{
  "num_hidden_layers": 11,
  "hidden_size": 320,
  "n_experts": 64,
  "experts_per_token": 4,
  "d_expert": 96,
  "d_shared_expert": 0,
  "hidden_act": "squared_relu",
  "moe_layers": [0, 1, 2, 3, 4, 5, 6, 7, 8, 9, 10],
  "router_score": "softmax",
  "normalize_top_k": false,
  "routed_scale": 4.47,
  "balance_loss": 0.0024,
  "balance_bias": false,
  "router_cosine_scale": 20.0,
  "init_std_router": 0.00985,
  "lr_router": 0.000414,
  "num_attention_heads": 10,
  "num_key_value_heads": 10,
  "head_dim": 32,
  "vocab_size": 16384,
  "norm": "rmsnorm",
  "norm_place": "pre",
  "norm_eps": 1e-06,
  "positions": "rope",
  "rope_theta": 59600.0,
  "rope_fraction": 1.0,
  "qk_norm": true,
  "attn_scale": 0.383,
  "tie_word_embeddings": false,
  "parallel_block": false,
  "extras": ["capped logits"],
  "init": "normal",
  "init_std_qkv": 0.0417,
  "init_std_o": 0.00889,
  "init_std_up": 0.0417,
  "init_std_down": 0.00889,
  "init_out_by_depth": true,
  "optimizer": "muon_variant",
  "learning_rate": 0.00951,
  "lr_mult_qkv": 0.5,
  "beta1": 0.9,
  "lr_head": 0.00483,
  "warmup_steps": 76,
  "schedule": "wsd",
  "decay_fraction": 0.371,
  "decay_shape": "sqrt",
  "final_lr_fraction": 0.02,
  "batch_tokens": [32768, 65536],
  "max_seq_len": 512,
  "doc_mask": false,
  "train_tokens": 244300000,
  "max_steps": 5212,
  "dataset": "wikipedia_en"
}
Below are experts of layer 4 (counted from 0) of a mixture-of-experts language model. Rows are named up (a neuron's input weights, with its number), down (a neuron's output weights, with its number) and show model dimensions 0-159. Each number is 128 + 24 x the weight over its row's rms, rounded and kept within 0 to 255. Numbers have three digits each.
Before each expert's rows: "gets" lists some tokens that make up at least twice as much of what it gets as of all text. This comes from a sample of Wikipedia text that the model never trained on. Tokens count by the router's weight.

# expert 62
gets: "\n", "==", "===", "====", "/", "===S"
up1:152145155165143109113164143123101060144118145124151126157141133115114183107114145121151120143153151165101151125122090101129144105123082138078107087123094121125142130144103123121140168137139182143139133153099136077118144121124130168072153124118158154112143079100114141059108107098141144146131170127133113162121137116108139127124175094158136124142115110128135094115111115127138131146133108162121141123133118134137137131088099137141125109195108117154083125129113146144150130084176127
down1:151090112103110157106106104107153137190119112133145127115116125163119106103132169128138095093115140077086153139144171138143148123134131103094128136123171107141109119141122132123142134132122119156139108133129140114120112141110134157128098135112140148128103123155146105153141138086124100159122180127120077093077157109178128140124105158145146190169140095121130113126163091139124134100106167146111149104135114148092116115137114117141085088140161104141170144098123157057094143088171152

# expert 48
gets: "=", "-", " It", "|", "===", "=="
up0:135106121131123152114096163180119106145155104122145144143094092140126171158140138117108166136117152184111169068137113129120111123169178169158093129126101157139143130126146127109129168146127123132144137119104132163156120105135133141126195129137149115105173082151134172128093153144146153096127122151146142125130140144123123131129070102134128167086149115110140113115131154164120158114129112135142148091109102144141110129146141151097124120132110155076124119096119141126106116151133150
down0:113141152099092096102129145133123153158120137155080159178139120133170132106092162173104116151172129109144104125123107166139128172106090101100160131126114129117103111130156110130126142121156075090117105138148139121132105120116104132139139100068133104117136171099149130142120124147143105128144128128089110125116111140155142121136160112109099118116115112173092101117106150123140109108147154066133149129121148161095188168138082099135158152145145115124106066160133130145165138172078099

# expert 27
gets: "\n", "/", "–", "\n\n", "i-", " O'"
up1:130166135137129126106137154131143096135135077142129114121122174139106138116111114122110134083110114092138147107139127171142127142123118143128112140126152100157066141085118139127099089112093128123101144146132117112114139136148112130161102106065101123143119084118102130101121086091118145131133104099185066138136158143152113143122159110120115136144164112130135165125116141142175113129165115104130131101120114134185142110133104113121154120102154129128071184132100123132148141114154143
down1:115113167191085142132140081128167095146110141134121132157097169117156120125086121179110110135107129145117101177154098123121088096127113134134090126084113113120171133148101143143162120097146127132106136115123140115139143118110110150129093129168102157129096119102134115127144165152144133132151185161134121169157153082147126118093088136150139114101172097125138106155122120142100123140149119157109090117105134094093104118126145098096083167130116103150109141151098174074101135123108088

# expert 28
gets: " |", ";", " –", "\"", " -", ");"
up0:138122132135136097127092129139135140144165139094123165135110130167153145154116142122111116104095151128130105105157174121133142112161133160121128127160098142157133112097134084179101155120134138095122179131128138160109131115085098185123116135102123114103141128117103141134111138130120147148092131103134145142113127118126108126126130113130162106095118161116171078155155140149153176140095110136070101113127106135161114101149119180130130101137143131120128116163148085118101153122159129
down0:112123133130127074146107161131119148152121128137141114107145134133191096096115124124128126150135114120125176115151113103102086119133139108106101129136159100136123103138105154104157145104116113116080136133123103157119127145145182162096128120128178168142112129099115120123188116089135121098152140171115127131118088157164112123124135176124184120154156128125078145158106100112164124128141123129140090136111149132111129143064137151125158140098090147102164103118123130156148125086144097

# expert 41
gets: " |", " and", ".", "s.", "|", "="
up0:136153145143144147111146110127105177121106104109108127095115125133161117127134151097109120117121139142134121123138125116175109091132100159156153127125155155118186108120097102142144130179151124132128131140135092164103091133098087164083151157108122164130117140090150167112104064111127087161119128162145162112114138128099093110131162104157157108164123111110106139109106181144133126106111126124110147137109133154104151127107119120102163080149139088111174131172146116124138182146105084
down0:134152138130150114111144103151149148129204151119123141101108135113126111130148107130095092144147088105116087216102113148145115141113104137153137084147113104125140112128128099166074105130105163147118138135100098155152098130083144158136174146172137143113122141063146127094153109133169116154136091099156136154131132124122136111098129131129166124148161159153145153100118134190127094078139091148145128157105126103173128121168127133137097166147141122100138137165145110115120128127129131

# expert 42
gets: "-", " |", " -", "|", " by:", "\n "
up0:133081142109097130113104112085137097100171164156121132128155137142144144125149110170065162162107146088111093107137124130115144121160140114133147118127108135150101143086086132131119124129138121131128075113101131113140106120163138160126064110143132171126117143135150125131137065125093100131166137168182147119131143191130123133087104122123142163093124113120164108123154131148146097132144080095136129120133132145099118127119113142148118063116138151120150127138143123126137085099095119
down0:058128153124129152098113130086117171129134114122119137124092114139123173101114107144113150091141131107142105125154142154109158135074197139089137097148125163160115150133154106086123116121125166123158160122133090169129181109173153143135168161145104080139119136123117151157107126097113133160137101144104125152134173146125168142144147116150123109142126118093135148126112160098143089129117123123103111151153137125121083132137096099092098122119167108135103145168114137127130120126132101

# expert 47
gets: " that", " which", " of", " who", " where", " when"
up0:159128144155100153127131143153099125159124162151171106148104106089159126148098133181113117152124103139089170070109157143105093064124095138135131108152104117127089146110178145099092135135150134132139169170134117117106166147140148119124155116121137105120159125144126158143095137114126139120103139135124147192103126113074131123138148139116147148107097114138120107111106102107134140058131141104097151148155119140108136116120106160147139119161116135098144109146139117137072183141089104
down0:091172093105081130133129129104116162134155106137124149123147054119120125172078142132103136083133133172123149101155151131098112174127155110123128108158149161099142105165115093132100113126143116135124091090131180135139137125117134125142113132132143159171094096125117171151102138163088107146108161126161106092085145103124114148168078095140121118100128159135134124127098141119133118148147117121151115136119110086127123165104166140137123111108100098156132176135123108098130139060117132

# expert 15
gets: "\n", "°E", " ±%", " programming", " super", " conf"
up1:132135120139159088105085088061109145134138120154148123116098166159155134146145128143213173164124146127129105158143157150071135131136157122149129110127098110135144132131139152153123143148145076098103134163170120107155134136148131142103132105106156118135117194116110128145093159112144199140106153125087122157140128121109128148105154097129108134132143126115052139164163142114156121133118164124133145144166097130139131144145099146111110113121129136163142135234159116124123121163084100
down1:091125112136095138118109142143123112151154130164122117107128107134091112082133123166144124131165107111103166178106149137092124163135123143156129132111113110115154118116116068120148148105133126148122135148134143151184122125116163149102088112118131109150125140135120124161134115099138118135115122134149166090115111112092139115160092157133075125161123107129172105120119162084138119131102165101132114121128100162116157090108144163111145108145173133113139150100133121163101065115102088

# expert 5
gets: " |", " by", " of", " ", " –", " on"
up0:109138172130097130127117086118099138140089156136121112098146117125108104127088125128117096112134127126105068117153145110138158125112127146137170140155090077124109098143134103179111148122089116127119127124117078082140120082142134162136149124080197148114180126123131147144131154109118132131114138088144106134165144129093112176159166161174157092126167116107159141141169094093118119117135136140116077118125106150114135152105132138124153115113139135084116125113137119115156125126130148
down0:101131133170129150140134136099076122109121151102117091161114116119132102115078155142129129103105123127122134130135078139099106156113161127188128121096129095140103095124094118159118121143163117099143171117136119156081146175063136132157113132152127119123144122117126181101127134128109136117116135063111130101140145131102115114086122155100126104121096156105102108127121152133109120106151130086188127061134119139097098134182135115139137171128129112117056092129150138086120164106130136

# expert 34
gets: "s", "ing", "ed", "es", "ation", "ers"
up0:130104114132114134114130122146080090118181090143114125150152096164127126092121182124106104100097118197114097152099142120120126159133105104113133162107098114132117142142139144134128098135139098153129166124134146116061100129126171151171106065112148158083110126132144151130103137144124102125136129091163173108129097144103116089144154090140188086115117121178185092105128108130111109065131144178148168113099126103106139138125136149148160129130101183109129152134141145163126157099124132
down0:142124143162117154187117116121146129090085151135130139154146132112160129108124132150116139151169135092123120125114118112100092124121201140157116130158132185097146121116138138112132134139127108108164136139125136116168126156153115128108130136193106135141146107118128122138094137131112100125146144172097106167131116097102085129142108086186133149163156160072105141125144132064155212136107113152094122169111175108121144123159112135079115171112124152151146150152111124099113134105131124

# expert 32
gets: " in", " by", " for", " with", " to", " of"
up0:080135143150093138086109085144162155148121152134106141125137177102136136164118154162136094112147139123106138078162122132169100147119128145162115121094127128173126146084107151125127146082129123090112113121094121170106141076115154133120101130118095128129118148180133102168167116122191153111152166092122123120102153129100125134108114097144120124069130130103153152115120069114128134109145124097109138139147127063120133112132149122156140102153114087149088123105127146125119177114113150
down0:136128092142099135152102124155139134154116099117103131132149114140126107121111091106097117109126148137088106123098106151132108140139150120149170099124119169122132112120109151094171107146083108146146143082170124132153128114146107147142143156117129139148157131092126119157121100153097099110154139120130137116142152134115094125105155161110173163078142074150076127150129133139154097129169168143170108129165160096123108081138110123086176125103154128084121182153085123112130101124072116

# expert 19
gets: "|", " the", "The", " on", " Z", " has"
up0:149154109140150128162099118206139141138139118119099121118110112148195117108142106142161144128154141113164064140081185128117136153139134110134116102125078106155132137150131117143117151065152099107118120101171149147129126127102160173157129090101095121101125138121123138136128152094075110128168155145107127109116125125126055141093114038099169160134114147120150144101139100095149165133141139106177079137128127131131149137151140127137121112093132131127136074119127159118132110102123113
down0:151136087125108120122121105136109080130151088144115118144132131137132149145121118116099122123149109136128097144108113132151119115134111129111116097155168136145157124146148165076134097128147104090109134201148098148119155119101122126172152153168110102119131105137137168105083145108134112140119201116144126170149128119153139064134098149104095137111163110166110168137135120106115140104154080099142073096064091111145131153124160120129196105152102095087141152142086129109157149128153120

# expert 14
gets: "ar", "us", "o", "n", "t", "re"
up0:132101154068102149112106135169137133142146179168140111164149155184153112100156132138149169088127133123122151131092124122084131101148069123136113145151103148118073167133162161154142175133128103138116118132144124089135144157116118151141131112134179098112144108123125145115110139129114098163132172131144112132103141117107155123100151101111137125139121080121113157157117089073125084176113152132114145154134144097128135109154140190103134093135106112183156127094116093155141141140164131
down0:100093109159140102115097122144076106131088125114133138145130079122123163146105124098125139115116120140132136101151123092138103152110138120119132124122104141152120148133104089115135150121130135130102088148059133141074143139123147082129136099130104152160108111112133121137152118118130150084120109150105150141127134166117136106092157120110111123117104113170107161106106109130109118088107144124133159084136159107107143132151119135147141130142155118073113117165168096139076125121111127

# expert 51
gets: " of", " in", " had", " has", "s", " have"
up0:140121097124127135082127154123180115127140119154137117108157142147153139174117100124101157150116128125089099112124121158144130131160130086101125157132084139109132139114125125142152134119107060102104135125144160117129170142108114105156112137138138118138117147148115115115165141158097130106134129133126155140130069142147108142138143120131174098146141102106175162117119172112126157148145109140113126139119101094174123136137145165098068147119135093145094117111173110112080089066138122
down0:125123127149144152121174120145133126168107163163107186133096132134113157129104103180119150138110122155110145126145120182135118146099142144167097127127102124103120131103115100081128129123137111162110141142115112197097108144141115103121124131128152125154179125142148140066128126098126135137095163165110142124105148128137146125131151125106106203122147142179100155160108146108161143107133117136121134149152119128082112128105136110116140151147130086109125128155149160131121120109133144

# expert 59
gets: " was", " is", " were", " are", " has", " be"
up0:132075124130096092093156133138083172147098150126113164112112099139141170148122128115167102138127174107137112149106109117137150081145137103162110091149127112114126136120140140165134109089132103100108127140127118131155120109104169131137138129132174150141101129129120162115131134138132158127111078137116151116129133097132139126087142152125123128104134172070097086119223161127121091102115168125114125108101169126124158136146133112104154087117167120126147108118091133141136119154118138
down0:120118142109141110125109111122109128099126109135145148128138106167141144118129153137127107132099107118136083122128123127153104178076122075190160103149123130123160128156131107143151124126132136120147114164093068117121133090119105134105159154111147124091155147071095150117115153114058160135152135130122150142139129129162159138124130112082109128104121116122210113177131138117163136097135126121096122148100150159121124103143155160123157149124153124133097099092129136118095115136159093

# expert 38
gets: " he", " it", " she", " they", " He", " \""
up0:077161119182102110160114136129138124099082150132086128136111163128137149158098108143143090150155137138111122141118132144122138135132166103187123154119116112135148101099122119110149178157133119130140124085175174086106180138113169109127091116104093131133151124118135116127160124142103098144129127119166151125099091156101098129109177136115116160118088115117109159143115122089167137145150095110117110095110127139074132095127093172155111160141106139170108063116126107166152165141091138
down0:127126133114104158167111137141108138115149089122147112146106107151144105106125159100146173098101108121083135132139172122152161151176153158144112081131145100101151103138056104145135115136150124093095101125114107102121140116114121144133164112129122127176142125122176085109093123137104109094131103137119173130141156118148149132147108118114073142096131143116139159156135126175159185133112125136092119146149110147108111115111156145157111128122088133161166104147122132141139116112131135

# expert 35
gets: " the", "'s", " his", " The", "The", " its"
up1:135218108105128112142136143147090181104150127120126095128109142141157210113124174124132120124166113116155104115117121125131136148114149136126104113118140148123119121122102094119138113191113083056109128114126139108125116121094095150168126129135139137135145133130123074115159123154136152153164133137124141107106115153139141080143149116152149112142178118126146137096107120142098125143118120152082127151107116146116129173095159148146155101123113116216111153167130126129074134133106141
down1:102136164136174111108133121121129161181120123092103163134176121123106156154104102132129126128127155132152124160199127135157149173150141124152144119103165116154125128137148137115093145109128165180128099096088158149133130118144136121142118132160118118101105147150134134138136197103094122112137148164109115139127113148116102152149120168152115116122107143122124186203119141157143154106123143172124148125148124133128130144113154142173114117113165118108121113145166145126155122132140163

# expert 46
gets: ".", "s.", ").", "ed.", "a.", "es."
up0:107138142097101148152144174142155137105136152132110109123135133135075104126131139138102121128161151098120141156147100078146153130136120114129142138098142168124128141122124124094114120126149118163113114140137170092197109118127141143103146127128124124094151126149159146100113134147156135096131103175123141117121115156119139125156110199191164109166109137110151128144128126093096146143124101155116104135100112086120150105112130151156155116136118149081104168128149120103091137081129149
down0:138115127131124123068111106106140099125129089169097087117144137134169114173127067107129123089120128112118117133096102120110128135122121169123165162088127122165124139139144106115092120126127128133136117145189115130073121119135110108138133141160128114108116103111126151102122133102110115133130101125121091165142105109114100145135088138115122105078108099100095122116139159139132141134133124145173099159092106122140184139114142088115143114116109124118132163117133140130139153133108153

# expert 26
gets: " in", " at", " on", " from", " to", " of"
up0:101130120102158168122125113136118136105100121165125119167134115165180117147098103170091094099095141089150127119162152163125150076130138152154102151172150144130133115120149149122117177116095093120156133111168158133126131118102090110134102113115139119139176091122156113139128127124118121169133133179121127131120132074151153117131109148135135144122103154084125186148114093109152099133094101109113115098123119094102100126113115136154127132123110163150134115129103119126131117130103093
down0:129088086125130142104132084152093124118110132119109128153130089102139130116115099141180139133123157125172159106130133109109097116118143104104197192099121171123131177092140180119148170132145126118123155159165182120119132123134107115163114135127122171116117123160130113150126123154146149094119155137085078111084138116089173144093137120175125136104117113081142106132105143130056114121081123145153132116147106121119108148120082105105107133137133119179126116132090155180155101129096155

# expert 45
gets: " a", " the", " of", " an", " one", " two"
up1:128104080078109099130118138140115099149115118124148155154144130070164166105117159129149132070092094171101156147126119105129118110144136135154132135087096154118120155170139125135170164137173100090123127132086138124131120142087151129064148121100128170138126145112090141160170128101150086088168116128144086110087132174159113098123102110122128124132094133167130148141113125074127125114118142145143135127124150120099093117148114113102147085131144139120119148136146140129140091125134105
down1:144168119143119140099149145114108112142119133118103137125106122152163107137107128084140127147175096156143118141107145149133139114139099133120089095154078103141115108120124185128126138076142127112114100153136106125115125118118185079076144118119072122124088036115139131146106104132143114152144125169134093138134105086115128160138092150118115098153122107086151101120136138175117099114170078087110143121122128213144176108113174151126106125098096142127155077164109099134146169115112126

# expert 61
gets: "9", "8", "7", "1", "2", "6"
up0:103135157117149164121141134117118135130109132114137135136118163164084144131146115117137116122138146179123141097117142106121117152124139112088123148147125104105121096124136138122144126106108131153101157123107142106149110128131105113114106140146132115117140111122120121135122174133174131150149102081148099128138124169082146145117095162142087129122168094134143075138141110123105120098085146108112091123126094155209111096113103113188116135087130113136113167116139121091117116144135104
down0:163139144136155137101114107147121172087145136105129143155098118100126128168130152161139081108083118131141111127150090166133144118152178113138114148154122151128149094152138116120128106176104124122127138124113121181112138140103105142121125140140153164176116094131097180107124121099115176146103110141134111138152162151151103151148169129157123184147152137098105130128144101134102134147121150150120170148141177113139142085123163119145121127129140143118145163173148125142148074176122120

# expert 6
gets: "'s", " and", " the", ",", " who", " The"
up1:097133137131146099095153105080130165116132114156118145097089170139159111156131114082096136150107120132117163121137105112061137110134090099121128134169130079173151080123107141153141102096150076131158154149139123085108077104097139118152118084112132136123106156118151126110139139144121111132147138155084107070131148182127094121117140130158104165125115093115126112115115086126107122147166120151164137125161063119129148116129104117130114150167174157147137136092169108116157147176138119
down1:164134156088134124155122093108151098184156117134123166116162090127123141116131108094122135076143064115131160133161117185151103117116105130114117118088128135144146140146123101124115171184115099114131114097091132147090147143117135104173118085094122111103135111120159166161133128163135132118108149131085128156130147151136144135144075127100078118090139144153095132120129123109162145158116123125152161133124145148146114132127107136074110144134131150157100176161112159143153133149146142

# expert 30
gets: ".", ";", "s.", "es.", " –", ")."
up0:165140123143085119143136134075134106125119111146129128138096113101146143153113105088125147152111129137130099100110151129129115155136125134134160147169146131154145118126133107108120147127133106174112142106116175096091122127161113116105130173111128104122145127135071139060111104134097154107116143126122141165124164105113110168143071153116109131111140091120111194131114147122147163106118139138113109149164092131137150127116123115183130132125124148107122144126094161124118139109173118
down0:122103100052185115122113109127117123124116130130138112117105114177157126163149114198172147127141114137097146130150093128081116143100136079115098104119174156101132161122133121107129133141109121119126110138141093151091140125155166115099160092071125174141115079121191131141112146149126128109143114148132120135134101090166159176079134109125146099157142154147121133123164110156100088117113097093095115106134098149107109102141106111086130116177109145146160119144135125116147100105116118

# expert 25
gets: " |", ";", " 0;", " —;", " 1;", "|---|---|---|---|---|"
up1:132145078117117123126118129125151114116129172119131131148172151147137118134108165151121133110074138173157122115116170107122111110123115092155117136156130151146096147120142140118131160130169128143158135169125103137177142146157135162172169084132132141108192143127114145159073101139152118120097133099130143115098128147144137147159126149124152111121090089135091117109165149102120123105110154120126110108119169111094140113134053140131127114114119149100143105160152126121118137144081125
down1:137139143116178109149160151106132122136092089137143165085161137124117096101089145138128092117097147142128121155092147111106177135130110103117121084131157184110151149111105125114137111124175128112143128106090149143141129150089125168124173128132102099141136108124093131092134091188161106069117108126142117155100100086125097155158133142154145150141114122156164133123137131111117128108117143137142149127112122110106105073106127141131115098137096132146114094127110133134119109105116145

# expert 17
gets: ":", "s:", " |", " /", " by:", "er:"
up0:095086163127053093133111126119179129183167137149082154151155123135125178123114124118125108127148165121116137138132116138138090115158116157133170095136099170155136125110106129135098140101162123122113120110133136137124102171144166196122123137144129167102101156099100135156132060140134106097093118116131102113128117170119142121125100147136187146148108120106122078136152143093133121146120141120124105142120142122117123138083114130139122100146153137084128113153120114099127147129140118
down0:151146176156129143141150119069144121130120136099119122110120176140104121078141076090153143123119135120159111122129158125133151183152123119111140133095140141136124113074098166142150108097131089154142079116093142114075104118107118110115108130128123150133134167157148103118131157137142163099108126108097129137147136140096133125104094141164096146147076107145134162123127152093100136160086147157199109162070134136152126145135094117132150145115122143105128153106123153098132134130112097